Experts of a small language model: 435M tokens.
Below are experts of layer 7 (counted from 0) of a mixture-of-experts language model. Rows are named router (the router's row for the expert), up (a neuron's input weights, with its number) and show model dimensions 256-511. Each number is 500 + 25 x the weight over its row's rms, rounded and kept within 0 to 999. Numbers have three digits each.
Before each expert's rows: "comes after" lists some tokens at least twice as common just before its tokens as in all text. This comes from a sample of Wikipedia text that the model never trained on. Tokens count by the router's weight.

# expert 5
comes after: " |", " ", ";", " /", " —", " on"
router:481511511515439468509523505523474463512475506451502488494488497484529498484444537467518469468540513480494523539505481486518522554462499493484520548484503498497511508483493506512443527490493529485520519518482489523532508489486519443443506487513533437492487520487479486523498488510475483495505545460498497529512479535478478489506481511521553482520524482469498487522480480466472516457506525534527485511467505493501509516515488526544500477534505489515531478517485501539521513534441533512521485501527510464531507502524475498554551497512503526507477481524513489504466476525523527489489527507514487513512503533486470523495500462497479504483538513462454496441503532469445482495504437531467477516553515510525519552490500488542538543537515509507544496473499493458501494502459494
up2:514440527474518501499514510488482468554537482563486462510545489485499499504466522498517447532535535492496496517478486518472526504524554509515505555501490523500502559525453493502517527462509504512541527516500504523525467489521506473502529545520475536546484475516514505549498454484532516485535480494507536490527512493498496513496472445484482469506489440499531483513485522514506523470511496467508504510524489490504469517498495497494506532488518473557514472464512483530499485504503522458526478480474495473495532497478577493458529502436486522484512496491494527509518496460530469475469484503457518488464471528483531472504473518483428487493520478477497485481500564501509523501537501508460488554497502524531512506523480502479519510485528492441485458544535517526529498527505504

# expert 27
comes after: "-", "\n", ":", "==", "°", "′"
router:513516502480464476507475498491547520505501498480519484468473461495497506507499481510507489486531509460465476505456496509562507490504507537496524507505517487486479530492441546497535555500473505511521516526476518502443493536483457468454508531473451506482545486478481513503467487524525485503491516482503492493529517509496510490484516510507508521488521444487488477474487475493516547479522491498443512509516507504504470513530454488554516473480521489499478481510526492537502477507450497516467497463500490520522568497529501514542469526504567498495527495464476487486513469494483515515531507473528500484477501488493508482550539519475476469546467483530481495453514522503465482526492427535468535489571514546564534507470477509479537524494513481469536520469461489456533489494483536
up1:506489485501502493515514475532513503520483505506528514478472491519486472528486500540511531460537515520487489496489495533546526522477510522533514516550532477435477548502475473513518493494473475525477470500511425469504518502504526484531519493532476529488520503477520469512501514498496451520449526503491513533501530528449566502478515534475499500496512477492511471496521496476494492470459512524442512501484504498497522466504506500497495500501494462481478464475499496486552529513496512455497524494450472529498521457482458463487527485521524522497526474493497479544438502497500513573454513467533495497546483470489508518532477505510559482544484465518519486471508517498482491500526515490509521511530545534531513507551518532492478493484523501492517469556462480477478484477463479

# expert 17
comes after: " ", "–", " High", "00", "18", " ."
router:530513482518490515483505498479453500508487520502466459472474502475456501489452488504470507508522453469485473511465498509507541507459548526472520497519502510493490489510450470474488522521444488522522484529510485494513485514481460463488513497520489530480532477486481496501502520434506485503450509490488485477566481534500520489479483508509554521496510492466468488468519521530511556525553511498516482477454498517539475530490475491529539460496497495526493508482483509508463477510468535450512517487489537498492549516489511485500501528518543494464477493518485524459505468517490521510478544494503471495487529501512517482491487469495474505503483501519504498513516515489526483491499488545494500494572551487543531528467488447466490519497488491521505485491524466460509491479501476
up1:489503488539510512473487533500466501562497467536524500469501489518488561518530518511492473504523505489510495490475460517501504494473489492485513486500518528508434449444503508479477540524482502485518475541497493495493482469500485481471464510452468503498475516513524483525495487474450544547539487477523528487519484537425485513461515488524498466498471478498535488527478475444483538508502494529494484507470446512553486499452470497467533498555502472515516509516507495473499492502461492481488548451496493490477491490473478455503512484493518531512504539494500512503525456471535522506495508496506500454473525464504523468507497475470512514482486498498497457519538517516480468518542496534502514556535541491494498502495504495511529528528561515518503519510499513427519543530489508

# expert 23
comes after: "19", "20", "18", " in", "17", "In"
router:521508488488502503538493482495496487503508534490500462450509460513486527494478500479536460514492469501515500484461497522503531520496507535525486507522489466451486551534470523486506524518510499490533507507503524459522472533441517467498526541505533526539512469494453504497554484445492483487487496530502505487512483542482503491501501537503510525536538449490507490479504478454481544490538504538467458480514465469509440509485544481505535484503540501502455519506491498534543493516518502465468525469458514472533495489486487475489526520527514513472505486471492473486522498473454513481482507495472485496504489537481466487507490526525473477507527476512497494481496512503481504508534479521487527471512502517477534545532488487507508535521519510496509455517515521483492483553537512
up1:480487511520519495537462517543504458514475462496490509468502497496488491534480492484503457525515498451483511492522488470519503536478496482533502463496517526499543487503513506518478525509496502507500479504486505456536449534546523469518501524528466448495500514467525488504527491449482516500500531546512488490529507492485477543558505441495512512511495503470486516488484497495540518478492454497536543517493492488516479498485480478513533511505488519505497496494450520501540475509446542491499504437521551490496488501474480457518512432479524470506517516505508515482462448510493482543529543548494482459479494454502500474464476458508516505483506522473488462471503532496484507542487460518483500496498549495524533538487539482509561506513500514509487526521522501454461529488488463

# expert 15
comes after: " |", " (", "–", " |\n", "0", ";"
router:508519488532505509533457463507536460510460542502487524463473493476497478500456514539489494438487489475470501466494500528519514547531491500486485476513499505515493511515466560502485534519491477458513507515472506493514465471482557493501501466523463481527477461497451516479514522450526503514507537480524483465478465493480481479457479486492496524490486491492473476504483545523503546479534506498520461491524454504485461525467512512556544504508494516533476504495500497490498487524513531465466490480548538510512478482531528503488498496469550532462477528508485480486505488534487490491487524517506455507481488493478544489545504513532497505536509489480495514431483531528509531504478459532489490498543484517499552496500473499511530526489544488464544505550522482460523502472484524
up1:485445461537508496486504476496506527490505454512457537515513511496498482506496486480451515476555518479509488471471520487494509550440494516463509517529502472452510517501519468504484524484458478510502501489455529487498493493484497495529509523564490502549468511523458524474486473465515480513476487504481478449529476499512520506509568517452523485512505483478532481496523496507509528473459505521505503487427510511533520488535490492482501492476484481506505553515532500446546535479494514485505534515494504488452508503514560507546513506467521462492478530550510501508491484453472511502486475475539481498536516532471482474486474517529525549496522506488519518487511511505541498506511503521447509540535474511519494517516525473501501526523479520526529503519511529493506483538507497

# expert 10
comes after: " ", ".", ",", " (", "–", "19"
router:506496489507456508553525518442522504468517540506464515505477476478514494548451504522470473506498500479480466500502519514522492516468507514546488536490515453465524543473483506478503516492499500497492488517532518523473477502461512502491525536477486525515460487523448538500528502501488506469502474483496535461525526514461506496509535468477474551474494453520494489545475539477522535481494491469484474509504455472494489486489499500482536462517548493492525506526520549511486475473499490459481514460478531517474488491494497505517495518520538516440480515482469510467531465546432508500512506517495481481454529490448501486470524498518506507514502476533506516459483486526487518518521471536461534505558508487519575561533498487472490490536485530531525534497530502443505515508484476
up9:483458468501439448507519528465536552477519506485458466484502443484505517530486501504452471522472480462523504501491534502479559550505505471462507544531499546478487518438452469507472507511490471496449431502506481491539510513479502477520469514480479517523548537515489520512461481486516498530495488529502541503504470496512489534504512497535497490541494491492572478483524491496507508553491524479444494513486472462487489540467536516485495500530499539459464500481523490494492488491508504486485500465541545503499480516503499481508508479466519474479512503507470512496521503496511515517507515497518489519496520499491496500488463470484521521474530526504486489496540545485477513506502487516506488507554561496532495558531507492496498531555529510524515483525474549432484472516498491

# expert 29
comes after: " |\n", " the", " The", " W", " \"", " on"
router:497515515508486489516501497466522515495483513525472485499479487542473524501498510498503469497515489525458478460482497500504530518507497558525522511474480484498473493522473483476456526505504483541511526493515440490518465480478549502515508527511488527528519514542489481489499517494492510480503527493550559474535480541476500507516507461479521486523512455494541442510483522485495533484517558504518517479471476485492481505508486496519528481475515500510504491520533528545491497517470529488466516485530516507512507474502509510514534535511529514485498553520450499473514490496489549515518524459489433514487516518446525511496473475491520487537503480497480454490542509502521511468472509534506508529548522511540495543474482487462476510503572481528510518515504482471493527514533503
up0:467506485499459510487497508508497481463515540480519477495462486542534516491489487510492462544532466487486492475499505509498523517494504467498487517480488496481529497492475482478511499446490493489496509468538491528534505506472516447491556528484495479459489508515479537501487569526477489527483531468493482488504536493467536492444477473494533513465518525477508548511463490485511498459552515509496511509504484533554522503462494498521558502500505511520500507536502492492532513532511480460473465504500478512494499527505493511532506504551462531495492512474500497473494451482457537500484562453514465515518506513505508514523486498515476478491536479468478461501518474463468519526535481504520548479502537486548515500513475522476493511500495487481504501518501515450469479509475492

# expert 26
comes after: " the", "20", "|", " The", "The", " located"
router:498500469497463525545497520491514518500477475513457467472504486529470504502457516450483487486503493517520474530474535471505512550545516520530533483526522516486475515555483540499443552539456451470545462495463452462549501492482522499456482532526474494498466525504477489509515465497502437507494522528532540486531466534506520491506517505495543512491494462467505517494473504490510544529524456504491478473504495495518464527492445527495497498542485514494516521488491514516510481558514550507517515508492545527525529502464502480533541523507489504501481493515500474436478458527451500524471512516480445484491511465475550521461494487539525503543539485484522499491517507483475506511512458492498528495557550518544542524502495506475465540488527514493506453503535514487514491524483517
up7:482509511529500495503502504521516485512544520480549501511478503493500525493493555475525513498525483501491521493480500488484503479522559479533471481496439484516535455487513530474477529519465485483524479475479423555479535450558455508505475543511525502520507522472497493509479488441495481523497526522505476511522518518516516529484485566460501499496516496520493453515489474499527507505492512476481534508510472542493507498520510508499490526509503500472493516508491498515545499440552509482492499523470517460509482478534531450534468472491508478486509498542473485503484514497478558490498542520496479485420486555503509461527471473567498499528518489500506517473532482511508461531435471525516535496494500506547437512535479450526525516489505480508499488525514497463534500506535488

# expert 19
comes after: ".", " to", ".\n\n", ",", " and", " that"
router:533507466487454481500497508494509483508484505506501438478521484467492506513498526533501484518529491515490517482499464546530543511509475473506477498498482470503484533513500466459465539483506470511539458503460464480517510488496524498453526523531497466505485511496509514522497486497515512495460507500515522500490506500468496532526462488514529476554537493491513471532497490497452486442509495482498474500498448449507458506488518496542550493487507508512545452509517494513544445534445514457453480493495529518490516495507484533481518481535522490461488519485447496468476482498458514493513491451452494469481499467498515497486497484509477505494530495479468469478538501531490468490540482532485506512519511464489509533506465469518520502510522493489542522488500500487485507532478496
up2:530472465480494522521539531524515526499479518515475547489512513473507517490536486516504482494490494532462509518544541493442493496516488522531562472455533514501487541464473485515545500464488548482489493542523502527491516485495509480489498498486518465505521465510471482498452497519499509527510507521491510492506532485491475520501485514521564506507496520459479531546544479508550547461532504485445484505495466514535488512515494492484514501465508509505506507557521477510463515503515479490544516512501522494464473509487516506490524503465479499466552508486490498528480511525490509471505483488479488503499470492499510498522562450524551538509539520516465489503511537461502504515518500463526544528505527474484508480467541509492530498493470527479487506547476484493484485521458492

# expert 22
comes after: ",", " was", " he", " and", " to", " He"
router:515477504520435470513500505507489521523501500481511455520492472501483521475474514484474444510562511487493522456506446499497495511492486502500519506507478494491510509537482468476473534554480535535485488540507466492516475502461519429482490525523481529525458484493474520505502527490503505470503504517517478490513469521476518516499502492489516504511510480485498479527527502496499492487551476485472460508459460512496485510469484446482537479512490495503502478534501507521506462514500456501457522490507555491532488504537520501549532486550504483453496507502495527458482494472506485526515521464482460529465513488445529496526506514521538480529489513504463512460536523487453486494515504505462484536538532469520509572486501479519506541502507475534539518514490494485480500507496521
up1:466502514518476472487466494497512499484510497539500518470531497500510489508498527560460453506524496504479527482478473511479491501487485514471524521485498510462492532480509519492497515517531478462488506538516452546462506508493469499524506487542491451495490525485543467533505484464515443518477536446536470517505461506498535515488508472493545484500512530512502462543494482504493516513504512485486479524495502471513499533507517538542490528528539501471498505492517496544434473503495510441495507523469499477478525539516499498444547464493518560528490513513470447487534455522494535524497488489444505465513549459508516505512522529472499490502477500510532500488507561504505435493461502517478531496517471530526523505534501474515493521479461519488513459458466527483497511502506464

# expert 11
comes after: " |", ",", ")", ".", "0", "%"
router:513521519516441492539521522495467505490489508505490477480501494477530509487450519524484505523554481469518496494515452509480533515516525542536514543507498501497477529492499492489485522529494466479544536504501453497461534528460535449471501521529477478511508472490434462497464533513486524502494508497495495497501513483521496551500501468504510511511493549449496500501532493525467530479532529487507471454494486495480475514506500488517568490472498494485493501488466488486486490539503495502452498479497489462529538466487532478525523516462523524468495526479508508481466513529469480513510527533507472465473496515471533519491516502490486496520526504528468484470511516485522501475510467530503523505519530513482525574478525488506533545519513531512551535524515468485487477551523527
up8:484463491485514483496520465449542523525469529496468503519463531488496499543452483530453517526517462483514478523469502499485508525460513481516493507515539500470441477517462510473515506523508523500509458501499469494524504477465519452517513497497494538477475512487487525492532508489531498541512469493498450517503524491481484519505508480458511521469547495450519474509456496509496514501477531524489514521511526511489482486465503506473514454538483472492483481468498527484508476490484498510509552530513492532480508530522517477528496520508537497490516502539445496469529489501488496483506535491476481509538490505467537476516493503503539529501499503506506492479498480481505502527488483530549506464524502517565514514497476511468549474536532496518474493532527546483503544526503454

# expert 12
comes after: " of", " in", " to", ".", " with", " for"
router:517469498511469478524498492474500528530469487468478502502495532533508534478459531534485441471565483491446513468524479528521531543491518528548540493502527525481487491502456511525481536504529485507477509551479469475516488538484558469522500502538451501512518491510479488510476502500481478533503554498504491491540460522472558492521480498537502542540485517494513476510510518522477538486516522476486514464517473497509501472506510508528455502532513505494500539526500534515497466484506491469490527498483548472527534492509474494492526511504534507484501523519489464491517470499482535495514550453486488494493527472482508503504506502464492472526512506519487479478523524437496471485510487566485547519524466501510531533487474482460541507504518491530487534480528477499497507463514509
up0:495499491530511451493520463518528517467477499476482500487515467477497531510487489498512514509483487455510508510538490538447514515464464519505500552533505483489483516506525522516482490456516470473510523456467476515468500508517479464475523499515486475500468521474513478474460486521533496500514473485431529477510547511512489465527517516454548461513480502519510467509501505490496487490469525511499503494529440500538437513545481502515506506483563526474472481489501533498493478500462501503504495502537489495519500497503493477483511547436490498480501558517536476523493493484480493505518530485460513494450520511512511515483504520500501480520509469487485459513520439532529452475547459484518507499488494498501503496483513508551535454516492503479508513461466472471487488482483514